Weights of a small mixture-of-experts language model, trained from scratch on English Wikipedia.
Experts: 80 experts in each of 4 layers, 64 SwiGLU neurons an expert, 8 picks a token, a sigmoid router.
Training: a variant of Muon for the experts, 713M tokens, 11354 steps.
Below are experts of layer 2 (counted from 0) of a mixture-of-experts language model. Rows are named router (the router's row for the expert), down (a neuron's output weights, with its number) and show model dimensions 0-191. Each number is 500 + 50 x the weight over its row's rms, rounded and kept within 0 to 999. Numbers have three digits each.
After each expert's rows: a language model's description of what the expert responds to. This comes from a sample of Wikipedia text that the model never trained on.

# expert 45
router:473581472547506466519487514547558532471512478458493478527539437488487544530542569465459465488512373460459465493474513487520457509573506497506506549436529462574492492512487492343506504572489419606504465438525502452546492474503387472436539530536516546349534425527500441512520414490403472560512587556499542516461490470572586417433508559510495457524494465497552476521518489526553506473500433498495530480565619506534492446565392395519547549520423510566521550391467564517554547521523519534408553505508517488533537505409480599381473382488479475415508502555578584464515515497413563534
down1:534444466561453403504478526497469472551556468473560393486437557523524501480467534554478471498593481520408481526529532467490507506469558511484470465518482527443428600474484389588597537565540572621548508520535571479511487459509508538542427542424577514449449505481495535557536492476461597467478519492525623517482496519495453459514522424545519536529511444508528502641472393501488464591490523521573456467507485413404448397491494527418544492435488517510565468476535445451473523349493586434430477464421555545478430523415481542516438509443560487540483516536570491452534470593497564561
What it handles: Newlines and wiki markup in headings, lists and tables: closing == of ==History==, table rule rows, brackets like (loan).

# expert 43
router:570517486617458474516482544446513484468521382546466550492512493500449471582514585513568440576519381420462415495492597533580505533451439542512463535451484436429428591507445490433593537492474391421527532477522471506481423519432489589514533481532554467524530430561560520570494372509381559479445465560558477452554591485535510491469407530484485501523540539430542440495437378511515569505461488489510461444488573548538506410531548454481482471465502518565536473447443501538548428519501538481501513511532538499540570480478494560451496447542572575487500570486511474608559466448505519582
down0:556507490517567513524449478527469583534523588560448490469505454482503396467465528467546480513593492508481478536537481407483528566555566460463385501489450501533515479477425485517565447566464561586516507538425436445540497521507510551439467390473516496548444482483459533543425473466465602504585522508538438500444455535588518583429559510531575527514497482494468476549440549519562491485444550556387542505511463528484566501492559396483526547518453420626547531491282508547473471442474510521479507504458436491504521429430559522455465615541544533527402479502448455540510453478541477596
What it handles: Single capital letters starting words after hyphens, brackets, pipes or quotes, such as O in Walk-Off, N in Norwegian.

# expert 42
router:440496426468447447443506507515503487531503389479564552454610407468513448546549532498547516449526462491527424403458574513502438604511556629515458508490502440470471604526481498464572494476515466555504474539443463502498480514494500461513580495534521509459488389502573496504396425479451437451531433408537562512491577519507462487462481497510573440549540507387521449538443459458466539480511439499544521501508721579559595492548423463514510459573503464513488489468387532496473485544538481549430526490493586443614511476476506507448434463515516517486512564515550556560450468448442484469
down0:564513496557516505522424484483493458602470510509549413439527482462474452454501469530488478484427591485493452515482486577545492555467515545484503494442531461517442525559479599421581495465486596364480417435476485487438485533388592478656391481525457496564475549532547479544569535504506500470449624461543538495506532603503458477558473625511545578497552522394488577490515501493460514487540503472494434490380501398499497448523521530508458475458470481432469539500498479453455519460570488527458576414508399589531484473421472458479500525609515550497505459509519487507575577588516541474
What it handles: Second or inner letters of names and rare words right after a capital initial, including accented letters, such as Jo-h-n, ö, ü.

# expert 62
router:481455458610478477513543437465581470501517487524512516499658363504508486521465602433493492551580415425492506521505544486456514560504528562437408505542544541511467554485488523491535503481437505523494515467554517540518451486484488477486557458517533521482551475498600412562463415616405509473519512473528391436566575488559538512345493534499520505467534548395557504506563424464415534501420514568456503555527544500595500447556544461497531482455481509492458562456447509511583496464475551492464551469566531435511546485424516637510537423500450472503412466499507566511572405497497563445
down0:474584456431436562495550516498558593548470412539582487541406553572445452522523503414452545564510472492429461450501412569439420463481479571493534535510510542491461474551445426524485482542463462491547555530434504440511504550479468627494457537465588523528459527474467411590470469511513495461473437535471497503479489493500588535465450435513523551505409496550479436403583523617443455507515456589361514480443464540503540556539407495506443490589468508503470444486430617449549467576462597560504439520500520499545538495517507497385541531463499558554562555603468457520504474546499485515
What it handles: Opening parentheses and digits in specs, coordinates, table cells and chemical names, e.g. (~395 ppi), 4°08′, Hard (2–0).

# expert 35
router:468494539650486365555489488525548487575557422565501476507622455490501516519558512475505486551624455404535521493485547518528501566512597544505459522437569542482517580464514485540596484498496507569512438467457559508496441431476441509477537447544526564477523435483596456580433366544461535484406471485551468487550501464492496503402443473516524466505509532418578556475550431528433498484463552590516550549475526569537521490538467458546563444423493449495498627447471600595553496498489546518444550446566478474549545457514480572453533461549450479506413468481534524515533436483473545430
down0:464491468440391525515493473415510446560534518575452487501499477526485514475515522511495425527384536472514428436518522500475443412450543478452415484488531424491574496577468534504401489492441504463444513551466519368431542524456498507505412603452486440635502458576572459515541502507519551549496424475511446444441455503647531475519499581558536480478572567487459588459502464542380464544571500484498389493516532529498558534517541540487436573557520519510497482484491532514541405484477433572485531537562433514532574537534529501513542579607487528542444549420445527623499493507557434527
What it handles: Leading number tokens and thousands commas in tables, dates and measurements, such as 19 in 1963, 1,364, and 5.5 mm.

# expert 6
router:490549476531409482601484437561470472525557425457550443505526505466400422564587560464544488513624458478501403422539485512427433528483427643437444519491527531490486508447465458495484473447558475517544495468422428452507442521408503455508509513422547480473470400490537457542506419439404495469455493482537471480501610603517485456439433512479512506554510505465512525473540412498484506473477474582503542517527520479571523492539483450484562517503501369464578452445420483569494493440535510561423529466594598406484546481475501482399544475503520522483529632595510537498466432480536497518
down0:520439485494469468413526484520526427507539483510567520441486576483595648411581520443487471510468488487484523476429582445479483483552480457472457544554511466461512445571537564541433540576452433507477412545610519588437595475452455569439546488524404478481472489575460382544509522610413550576536469556530508491519407559460481525547516530545461542450508463465530448406492501445569577567471390495522524471370561489467512528486508529443497510475483508555545555485568520617504495557535522468466467524488406514466491517510532478559510449451494482503396560517521483574498390448506510484
What it handles: Common first names and the middle or final pieces of personal names and surnames, such as John, David, Beatri-ce, -son, -ley.

# expert 47
router:434537437523412466585537557451476424469541398466491507553618412533447440545589554428486488552529428457464375393497590512495434580539561561453545452479553471500556489494499543515523478504450471477535485459474536513484498508505442564479530538476564468371533458449569583523466424454437458429490524496551498575435600624582526498497455483483551450533589466446513525430469408455519517507493453532493486500501555565511498568575520463484537583547481432550522527529417517597550469444570502600490541517569557457523478518460461531459485443507485537446533524519565501530417499445481520530
down0:565450500427497534438517474500533551485529483532479466517465557555456441516443462572502431496515510504519575578489577547527547446443415446551512461579526479440528502450549500506448562450469470418520532439473516496552440477390444447478492528471495578467415468459500471452391543460539541544516511540489509499540573540568480522590492476528480496565582568470454552510489543532449461325432493474419483579526531494482540552454469527475526557404556392592567430490470426546511474533552526520645570530450595567502560466534487554439469469442528453596467413549491510472584483424515472501
What it handles: Vowel-ending syllables inside non-English names and words, often with accents, such as Mad-ina, Mad-on-na, ko, za, ā.

# expert 19
router:512585496666499421596512525499532500545522541460464520476515479410506483564525543460450522553550354483467471470434484497581389534482473553487478535381604492460511547491585467423516504567470420561506522478494490450535434528457395469472547510587500597436470398501532441566498394510369469502527517515496531502492533555469516494522403527505448482563607446503560429494463462511526490505556499514492533522479617518482515482524538418471587473529489504615560476470460476465541465466510515555478559520533506449546573533435499606490523467539528560437489550543511541531560460523428528492
down1:482489538552542432439458440565485590582463561528532525537526497539477517512474475457457528589452406385485473455514460507510478363549502435530470622473587451527483507386489475475507505533460534455541525476488436494499477627482484483510449496567428504447385465517362590652460471524461513495506560452419553536521530463505492499544479549570568531557471482471422550504453519467469515597501452493512515481493579527419514554481466486483498620450537519461422569509482497471607496495455514492527489499616504518453566542595448570539540502451519463461414451541471456458566472530489509500
What it handles: Line breaks, full stops, closing brackets and quotes ending sentences, list items and table cells, such as "c." or "Co.".

# expert 1
router:515473459592523441587475495462478516519592370485517546490611443536433502491585551531525517522489430439487518442543577487519483519549542578502419487557454528455550538557488579478560523453578473573534502453472480494498500494487448455576638462516617562438503447487488462559416394472435505558488500510554492504436593500522511459402420504490492425493514466552567458533485430496556577498532516518494498547487570437632543504472510450467528483527504537529544552433521516568514522503465503559385505580503467466524534559496559502515511490559457608413549543563473590508569412481545432448
down1:518430488440450542471447494473472573490485499525434518429465411590484406438473479545443598494460495519431433549514525514447439578472475505506559507491564416526498472477525589477531534459494520396495424490491542502443525514464469479603564492560578449473500515571420470573461444564555464490547494417477571477392524430445522529493517572466477449633569511554539450481507519557512445527549550506535554597503484444589567448434493536511553480518564429441476472541587408426563491477480500469517536500504416443461566516602471473449473553501446548487509572410514582502571547508607504451
What it handles: Final pieces completing nouns, especially suffixes like -ation, -ment, -ity, and common nouns such as team, film, season, member.

# expert 3
router:493465524638487412560483544474472519465584438507508478458586463505490403595628605491504473457514429463511431488437557471447526554573549460535484541413536513425539555516474537473466567488440410585480479496501515522542431527416489516492639512450487451525523424490550470550511524498444501485538490443522445556547543501500471504535424443499521506470563520567556532478497475469459525553439463494513496522529507538587506513489512368443545463420457499561503410523527545547557473421467431600416499395547494562573501451490531570467445490410449481482557556516471506562570422489562441568
down2:535503483517478476401500458482518426464529495498564502464471439541437585570484551445542568457428522510444457561474485487555446508479447570462440553507449573437484515448552544403468457541607506530496437435488367497576524392571537445449480481513509485480563504507562498453592491475496517553489455452521504510507536461444391530503554466480487473537442488542451542540475471483605533524525609568528374486442501464563524544529530502503481591448450484481484557507497402602445614450487459467487516501440514594525534514489606590491477451490483478495599587446572453473520541536550386559
What it handles: Function words inside running prose, mostly the, of, as, his, its, their, from, by, such, as in design of the city.

# expert 54
router:455500555625498392608529497545572544531535401515480493506552425534484523501594532483510510582601420417518481502460615495463522535533567576497402496518571533536480513447480468518551561461457455573529508494512550566452462497528409460439523482531520459512520458514603410561453433569441559487424454538564518473476550494556509511378494549475504448524528582435476512480539428441403547501472572593555514541444556580579474473514477525543576448426466505463496581482482585538479484460509523510495590472543486428545473441483512576481532443551477442456480511566550581470515466449460539472
down2:498481505501536591347494607535539509503479501539468531490477450499505526438540493457421499559480429512659467463495513464536491475527477490466483583430504476487575447459448525483556418565473512534529431451482433511508601500464492534456523488551568490515572614571491502492537434420514467454462503503492525449355469473543444414437480658431519495569452469489547493542574473542439572489518565472520446499421602534522509499377578557504442576483455479491464496472520492524503474487418524422476454453565459435520576486546560509517470572479449532494475466477573555573569535551496548461
What it handles: Digit tokens in years, coordinates, statistics and table cells, such as 19 in 1973, minutes in coordinates, and opening parentheses.

# expert 17
router:471562461533517447586499492477578486502579439495470473527595460514469508537586574505547551597597473467466428504475533495484469566526559582494375497465572570465484538506583480570430477549506451571517528478442536489476461558470497462460530494506505484490486411470598497546450447499434470478355394526530443462547527498543469497355409456564503480558527508530507511421453398508393496517501430535555485511563542555538581542495386453475594525470452496487547544467436570602532507508506559516458499492510524470514621488454510463404535501524540502445489579533497480471462500443449436469
down2:472484543557512434543512474442522476486508518473436485490507455519475599445479384470483434503605484456532485348524496380529435535520513458467477392535563468448503598522470471534480472592456601435514541453539554518444523531570482527456345467528507466464496429576514543504547502545529464562496477470375509507534495410480477486572527486420482598470508535597566575485478489609513485494528516512465469479493501555513479451522574568417504491434568462497547533577557510520466502517504503332532554550522434532519553504486504533432436500543538520558551550542480464532462568439409513523
What it handles: Pieces of proper names, especially places and surnames, such as -ville, -shire, -ford, -ton, York, and two-digit year endings after 18 or 19.

# expert 9
router:434538475540499512478553460564566486610456418526504477485598495444441451556548526424456490512568493389589358551416574508481517507529504522487477577473559520401524529539490573501550392431489487514512534521488519566501472442507441462503578480545504568376523449564522407532484455505481520485434510470505443450462625564464499543521478525471498580508538470531528466517484447506488556512441410572524561505542562542547489369443444430468468503384467587492524490498543540531511475448571529471483484432547482458488504494457459601372492439529409488449504487534558528579521461501515546472
down0:455549365492449533510518473459566427626481564453417537505457540468408547544528565560442582449547418508542479350493382460456474491455504454587543478528545444544440532587499522495562500573484477533471565525514458528478562451475455526483427581494507508456478531510482517477521529454517438512542526582514467521502411564503382533535451524538462416521558507428407419520481489454427532579537432567492561513519501488440488436598460541541486510426483499499431529482536501498523401490426484515524441495462555556539410505530592527567506500551479604544474582548480552467507550503552467514
What it handles: Consonant pieces inside long Latinate words (innocence, Confucianist, contemporary) and the second year after a dash, as in 1994–95.

# expert 10
router:433522482499481435541521519549510506480549463473466480476569467474504490487541592503576496599593519406525401484448484464459553558511490514445445531474448536503574598507456533555607518496458500460515593450449505528551439534489441458511530477445455561400492463514518514591496415438445487484478478453502575542528618542533488478468476507533533477473574492466571467494414408463461499505552456482513536487564609631553470484563403443492516545522558550460535585502417579500379462438485418510379530459473507508478500489442463555421436440572520451369565511533543551519549505511491511513
down0:546530462479519514463440540652553524584404474508604458566523521513444457481522515543461494484562491478434578668493520530475400526504535550458594435474446531442605462410509506485453542400412451463524485491471427472450485516445409574498492478538465563550521544443507586520479481542504551544568469453561505540529519486445449500557488490598444550518520511532523418501463450592569476454466457533484512536519460521431553624533516452466506479541450549493542439553495534475514502473480476455483520454581588558426459529441406499510446457532433440597466431517452407496545500467489500523
What it handles: Middle and end pieces of place and person names and calendar words, such as Bul-gar-ia, F-ran-coist, Belar-us, York, February.

# expert 38
router:441440520574376331492522455558520478600523426492549486522520520429420472520594532430511533516585425458464457509545531544509446557533509475511508496465510523491528504464447517421491455483500429501516489539478536430526398477453411496569524601479516531504610471548502530573507453477391613515542504506483442547465525544472511485507460483478510504475567555515589479533426494554451505475517472607448507498510607557533546499507482433490508418470528542483587497464376501492469548484551447536442515524510463393594525515445530524414559542528512446386492515580508538473533373512491513563
down0:400597519596559511474555490509474501563456509484529543570510520525505427578526489469543493519470550485501555450401566528572508505493489446484553439420507404566481419522467385409570441499492551543500502452480404451530566473485504653549555476546434461507421537511400517509538465526461541529443456566507530519593454493512493565519477505430461482571468457423509468514593493510486511499454520466462456478536513487451542504561472478687417509444500477482551489497510520422591491506530518478501467537392554527482512421487516597454490565527533474399559537423581532413443506535480490472
What it handles: Month names after day numbers in dates, line breaks, commas after years, and sentence-opening words like The, He, It.

# expert 57
router:481487470503645410547495506510478493497549384528436517447526424529512530483562497467553584487472408447482475449470545479453448510584520520574376558580508536454492527499499481430516511462512486537525546471482582529528502585497369474527536455501597558446479456438605484467461400498415546596530470444553435526544584545550456540452421525558512514430537438493556528501452477485526593424531497597553553464506577546552497477424486444479492514563505602511475440443502492568492531495563543593466447493519548424476528496541467489453501446456515525504558565570543571513609491526561462474
down0:470493439576450543573536513527456465520520490391546514493517569540497498435455394620460493556532553415525492465464458412533514565531525462466498569529509539545503496555488554518530529555532439428487471467476499546509450537465494516627533476467444486491500490490481414450565424466544485507516554566516543542517529505477472600402472479489463426575565449434458550613363495544457622488545533479474437449516531508506570430519512572396534421510446437535425520460414536508545452472446529488520538497530433508545477640490548528532509548493543520466542477513536442388470364517462500555
What it handles: Field labels and word parts in infoboxes, rosters and stat lists, like Personal, Species, Born, Career, Position: Midfielder, Engine.